config.yaml
experts_per_token: 2
router_score: "softmax"
routed_scale: 1.0
norm: "layernorm"
learning_rate: 0.00287
beta1: 0.95
batch_tokens: [16384, 32768, 49152]
max_steps: 9148
dataset: "wikipedia_en"
Below are experts of layer 4 (counted from 0) of a mixture-of-experts language model. Rows are named router (the router's row for the expert) and show model dimensions 0-255. Each number is 128 + 24 x the weight over its row's rms, rounded and kept within 0 to 255.
After each expert's rows: a language model's description of what the expert responds to; "mostly gets" lists some tokens that are sent to it at least half of the time. This comes from a sample of Wikipedia text that the model never trained on.

# expert 15
router [ 85 121 136 148  84 112 166 144 102 178 125 154 137 128 129 145 129 141 128  86  89 173 145 140  99 120 125 127 159 116 135 105 122  90 129  81  98 159 143 125 101 107 111 156  75 127 120 114 156 167 103 135 128 128 171 145 133 145 132 146 141 182 116 109 107 114 131 178 131 131 115 146 111 125 137 136 142  99 148 138  77 159 113 180 163  97 139 136 116 155 118 137 152 110 133 128 100 165 147 116 154 134 129 121  96 140 133 153 140 122 124  79 135 125 134 128 138 151 122 113 160 140 165 132 100 115 110  70 130 186 129 129 118 131 143 105 140 137  74 139 118 142 149 179 144 169 145 106  94 123 129 158 135 135 151 136 169 110  97 106 106 117 145 148 143 141 160 119 125 142 116 139 126 135 152 145 154 130  87  92 105 112 148 115 125 125 139 136 135 129 128 116 112  68 157 138  94 173 126 159 115 109  95 112 138 171 137 137 121  90 164 134 160 136 133 138 137 134 147 138 126 172 187  99  72 183 120 157 120 108 132  82  90 136 127 101 106 140 128 164 114 103 136 137 105 100  86 141 117 103 149 177 119 116 125 148]
Short letter pieces inside ordinary English words, usually after an initial consonant, e.g. f in curfew, act, rop, ress.
mostly gets: "act", "rop", "uc", "ac", "per", "ress"

# expert 26
router [112 174 119 156 121 113 141 140 114 143 120 148 120 131 156 156 137 162 105 112 117 149 126 136 121 100 114 113 149 106 101 126  91 141 115 106  69 173 152 117 100  86 119 131  93 158 157 152 138 197 127 105 108 150 114 144 117 113 123 150 128 149 105 148 116  93  87 155 159 146 109 178  86 121 155  99 144  84 125 175 136 161 105 105 122 102 159 134 149 162 163 120 158 146  81 132 119 151 116 136 163 135 150 142 127 162 128  97 153  95 163 126 141 119 147 112 145 164 127 141 146 165 156 119 112 136  89 116 130 154 135 131 101 102 162 112 148  90 101 114 125 127 117 157 142 161 105 124  88 154 116 129  90 168 159 109 148 159 117 143 160 149 137 167 139 150 159 122 164 190 118 148 160 148 148 168 115 134  98 110 124 151 121  95 144 112 139 177 122 123 132 115 142  95 142  92 127 155 140 169 102 119 115 121 132 120 148 130 145 132 155 105 134  95 146 126 144 113 155 156 109 134 158 104  76 130 143 149 120 113 148 100 112 134 115 127  92 176 100 157 105 114  74 102 140  95  87 139 123 101 142 119 135  96 130 130]
Articles and determiners the, a, an, this, same, each, often after by, of or in, or opening a sentence.
mostly gets: " the", " a", " this", " an", " same", " each"

# expert 5
router [119 130 124 161 120 108 146 126 116 145 118 155 114 148 158 143 159 116 148 127 133 179 152 126 139 101 131 138 175 117  94  95 104  65 116 110 108 147 176 141 107 104 112 163 105 128 125 112 163 147 101  76 118 198 173 155 134 120 124 167 153 140  80 108  88 100 115 130 154 116 125 136 136 105 137 116 139 126 116 157 100 151 111 148 143  97 141 152 126 156 151 112 153 144  90 101  81 166 116 120 126 128 127 129 124 167 122 121 123 111 122  92 122 140 155 146 131 153  91 120 162 143 164 137 101 122 112 120 131 144 145 143 126 128 156 110 133 100 118 148 109 129 137 152 146 170 107  95 111 139 145 171 130 130 145 154 138 154 112 119 123 147 127 139 154 116 140 161 131 155  82 163 148 178 148 130 129 151 101 114 101 127 110 104 209 131 150 156 125 114 133 157 129  95 149 138 133 155  90 140 124  96  74 110 138 144 131 139 124 161 142 135 162  89 169 136 137 137 140 133 142 153 146 116 109 162 113 172 111 142 123  95  81 157 141 137  87 151 101 140  92  73 134 115 160  73  85 122 143 123 137 146 107  98 110 121]
Opening pieces of longer words split into subwords, such as re, con, sc, un, as in reconc-iliation, relig-iosity, ens-ured.
mostly gets: " re", " sc", " inter", " con", " cl", " en"

# expert 2
router [ 93 133  86 146 115 127 147 155  84 138 124 152 141 113 177 151 158 141 149 103 111 162 170 149 126 108 130 132 163 123  97  97 109 120 101 142  89 119 164 127 113  81 129 134  83 135 122 128 122 153 100 109 110 154 116 148  92 141 145 160 177 150 102 166  94 102  97 155 153 115 119 153 160 129 126 104 137 116 123 137 148 158 122 116 132 105 151 118 119 139 155 129 133 129  87  89 128 162 116 109 173 141 174 116 140 119 145 111 145 128 147 109 119 109 162 151 127 136 124 123 127 120 166 146 126 104  94  66 112 148 120 130 130 112 147 166 160 103 133 155  86 117 139 173 152 160  96  88 130 138 155 158 106 158 138 118 156 152 122 129 104 156 134 141 151 142 158 152 137 126 106 136 136 131 160 129 122 143 116 105 119 120 122  93 166 101 137 141 166 171  93 143  97  94 161 103  93 148 124 138 144 115 120 126 138 137 139 117 125 126 129 130 160  90 164 140 116 148 118 177  96 166 170 115  85 133 120 153 132 113 183  94  99 131 126 119 110 139 132 164 115 147 109 124 121  86  69 200 130 107 132 168 137  92 131 104]
Possessives like his, their, its, her, 's and noun-modifying adjectives such as political, military, own, civil, mostly in biographies.
mostly gets: " his", " their", " its", " her", "'s", " political"

# expert 6
router [124 150 133 144  93 102 198 132 113 174 107 142 122 100 142 183 145 155 147 128 112 164 136 140 131 119 169 120 163 116  98 130 115 103 104 112 105 162 159 142  83 112 124 141 140 144 106 126 119 175 114  61 120 144 159 138 117 134 145 166 135 143 106 155 130 108 107 177 146 143 126 152 152 103 133  63 142 116 166 138  98 140 108 148 160 110 142 104 129 121 173 115 155 123  99 126 105 172 151 124 150 156 149 123 143 139 119 101 135  91 146 125 130 107 149 133 135 153 131 130 130 143 161 113 111 111 113  99 108 147 114 118  92 128 178 153 116 114  97 154 118 116 141 139 158 139  96 110  81 162 113 130 113 188 145 157 128 137 121 154 147 156 152 176 127 105 180 153 119 126 109 144 128 159 146 110 133 132 114  89 114 154 127  95 155 147 117 151 131 142 108 116 140  74 189 108  94 173 134 158 128 104 129 108 137 135 130 134 133 114 150 134 142 108 129 124 167 107 149 154 109 153 173 125 112 141  94 149 110  95 140  96  52 125 140 127  98 139 105 145 132  88  92 112 153 131 103 119 147 118 136 120 146 108 133 123]
Number pieces, especially the final digit of a year and small numbers in tables, dates and vote counts, e.g. 6, 3, 1.
mostly gets: "6", "3", "4", "2", "7", "8"

# expert 31
router [106 126 143 136 126 109 121 144  78 132  76 118 133 106 177 134 129 140 143 134 144 138 111 101 153 118 132 130 149 117 105 116 110 103 118 112  91 158 137 128 123 109  92 158 116 129 145 136 107 152 123 105 137 154 175 135  80 153 153 166 130 130 121 155  97 114 128 131 159 130 116 150 129  84 145 149 138 116 132 136 140 134 109 104 173 125 167 162 130 125 148 114 142 160 108 122 120 169 137 123 180 122 136 123 143 129 108 109 140  94 170 124 175 106 160 125 159 156 117 122 133 157 161 121  99 130  86  71 100 130 138 144 133 112 135 152 159  58 110 155 114 132 117 136 174 182  93 118  75 166 122 159 103 166 138 113 156 131  93 148 158 158 133 150 136 142 156 147 151 129 112 141 107 140 156 128 161 172 108  88 118 117 154  81 181 126 118 166 157 146 129 148 116 103 165 106 133 149 114 172 134  92  90  88 112 149 121 106 130 151 135 114 151 102 149 121 159 135 139 152 116 143 148 110 106 157 113 135 142  95 139 108  73 138 168 138 129 142  94 144 123 118 136 109 160  87  93 126 143 125 150 123 141  91 100  94]
Spaces, pipes, digits and signs in table cells of sports scores and election results, such as | 42, 0, ±%, −.
mostly gets: " −", " —;", " .", " ±%", " none", " +"

# expert 16
router [113 135 135 157  87  96 143 164 121 168 137 189 137 122 160 155 150 152 142 146 113 143 141 146 127 104 130 138 144 134 107  98 103 135 119 130  94 126 171 137  97  85 123 158  95 145 115 108 115 128 148 108 100 159 145 136 126 148 135 155 183 149 101 146 142 101 103 145 129 129 137 161  98  91 112 147 135 130 120 162 124 142  77 151 153 105 141 123 130 120  99 119 147 107 108 117 106 137 141 131 102 130 127 113 161 139 133 116 127 104 111  84 130 100 121 144 155 133 113 131 118 136 162 133 113 123  86 111 101 168 132 133 101  86 164 160 156  84  92 143 125 108 133 143 133 150 105 100  83 171 131 135 129 163 150 145 161 173 122 148 100 152 155 186 134 126 144 140 147 120 121 155 164 171 127 124 135 114 100 143 119 145 152 100 153 124 122 157 144 144 114 158 130  71 114 107  93 166 125 181 138 112 124 100 116 122 125 142 168  95 150 136 134 107 178 128 163 124 160 136 136 137 157 120  93 149 121 158 117 130 158 103  49 120 134 136 117 160  74 151 132 117 144  92 151  99  89 144 116 115 167 185 148 115 121 126]
Space tokens before years and day numbers, and month names, in dates and table cells, such as In 1805, born 1967, September.
mostly gets: " April", " February", " November", " ", " September", " July"

# expert 4
router [ 97 171 110 135 114  92 155 132 117 150  95 127 118 124 205 171 142 146 138 134 104 173 122 153 145  93 147 118 157 145 119 112 118 115 105 123 101 157 134 155 103  72 134 135 114 131 125 124 152 129 152 103 112 169 152 152  75 150 142 161 163 141  99 161  91 106 138 124 156  97 127 152 155 124 139 100 151  89 126 137  84 171 122 159 152 114 137 160 157 132 126 111 144 123 111  83 127 125  98 123 137 110 124 147 112 144 113 134 115 123 171 136 151 105 130 137 124 161 121 125 141 123 151 120  93 106 115 100  92 154 139 109  93 100 159 144 164  97 119 127 127 106 164 156 149 169  79 108  86 166 119 113 104 176 142 156 140 120  99 129 113 152 151 161 133 106 145 153 158 155 125 128 127 176 141 135 136 154 120  73 116 117 162 104 134 120 121 144 143 153 124 129 122 100 193 104 137 149 104 165 137  80 114 137 132 148 105 184 161 134 145 111 150 103 147 147 161 148 146 131 127 147 138  94 100 146 121 149 135 111 129 100  68 148 142 120 103 147  86 138 139 114 133 111 144 104 101 143 144 121 144 120 144  93  99 122]
Digit groups and units inside numbers, coordinates, densities and table scores, such as 000, %, °, ′, km and decimal parts.
mostly gets: "000", "%", "°", "′", " km", "°N"

# expert 13
router [101 155 149 133 135  93 147 144  86 131  88 132 127 132 193 127 156 111 144 111 134 147 137 150 123  91 124 126 122 128 106 111  61 102  79 109 106 153 144 126  92 107 121 153  52 149 128 153 160 149 146  96 134 148 152 159 127 162 160 145 172 157 111 128  98  93 117 152 147 102 142 155 151 126 122  82 126 103 116 164 134 138 120 151 127  97 156 115 128 114 159 109 140 128  89  90 134 158 146 115 154 129 109 116 144 123 160 128 156 125 180 123 136 135 174 137 160 151 116 122 154 166 149 122  65 129 108  92 102 132 136 130 102 126 149 158 140  89  87 135 111 107 119 138 144 165  79 103 114 155 111 148 111 149 120 152 138 154 106 111 127 154 136 169 149 149 160 141 129 166 105 155 128 146 160 115 147 149 128  92 138 138 146 103 177 123 141 164 147 153 124 152 143  97 139 113 111 159 123 162 113  91  91 130 114 148 139 150 135 144 142 125 135  91 148 129 128 124 143 133 124 151 163  96  71 158 130 143 108 115 123 102  98 149 125 152 110 139 130 169 105 131 141  92 149  77  89 138 140 101 132 111 151 113 127 120]
Descriptive adjectives, quantifiers and word starts after the, of or a in descriptive prose, such as all, small, red, many, bl.
mostly gets: " all", " high", " f", " small", " long", " many"

# expert 9
router [138 135 122 132 132 129 153 146  97 161 111 122 121 150 122 146 157 152 126 125 115 138 120 119 129 123 137 121 158 114 129 132 135  92 115  85 118 145 136 144 120 125 126 155 114 177 140 124 141 153 116 113 107 200 156 182  62 167 152 142 143 128 113 135 102 102 119 135 171 144 122 156 109  82 112  91 132 134 129 138 129 158 110 101 233 128 141 152 106 124 123 110 153 136 116 112  96 141 140 131 119 137 146 127 109 150 157 107 123 120 179 111 138 121 164 149 103 140 129 112 140 135 152 121 108 110 102  82 115 154 137 119  97 119 158 124 148  99 121 150 118 144 116 125 149 161 111 103  78 149 107 134 101 161 135 137 128 129 118 130 131 149 123 167 141 152 134 170 148 158 109 160  92 135 142 142 149 143 103 102 115 105 131 106 173 136 117 161 155 163 117 144 105  79 162 100 119 167  74 119 138 107 106 107 117 157 155 144 130 166 118 104 146  94 116 130 146 144 189 151 131 147 139 109  73 168 136 135 144 124 135 139  82 162 164 128 141 146 109 153  92 108 133  78 173  88  93 149 138 112 134 139 116 110 132  96]
Words inside pipe-delimited table rows, mainly header names like Votes, Candidate, Title, Team, Date, plus some cell entries.
mostly gets: " Votes", " %", " Title", " Candidate", " ±%", " Date"

# expert 7
router [ 87 143 130 166 150 145 161 153 122 123 127 149 133 154 106 129 149 151 112 131 121 146 127 145 145  97 130 137 146 133 108  83  81 124 104 132  84 144 154 130 136 111 106 162 145 129 135 131 128 149 159 112 108 173 166 125 107 154 153 140 144 137 118 173 138  88 104 135 176 150 145 142 173 106 114  77 140 120 139 153 144 145  80  86 190  71 185 163 136 149 159 108 126 137 109 112 104 147  89 105 118 128 137 152 118 143 139 110 139 113 160  97 145 106 155 138 128 145 129 125 137 153 149 127 102 142 122  94 123 116  96 144  95 100 140 121 147  94 128 151 119  81 143  94 139 152  82  98 113 134 111 131  97 149 140 174 137 129  81 134 153 180 134 169 136 120 145 157 140 139 105 149 132 158  98 137 129 138  88  93 126 135 124 125 157 134 147 161 133 113 132 150 134  90 126 107 114 161 121 153 130 107 101 107 108 140 138 134 133 145 158 148 139 107 138 139 114 160 143 149 118 133 166 108 106 205 150 152 115 144 151 122  91 100 136 107 129 122 101 124 123 125 114  78 168 118 107 157 135 100 182 164 104  82 109 124]
Given names and surname pieces of people, often the second name or a later fragment, such as John, William, Mc, Douglas.
mostly gets: " John", " David", " William", " Robert", " James", " Henry"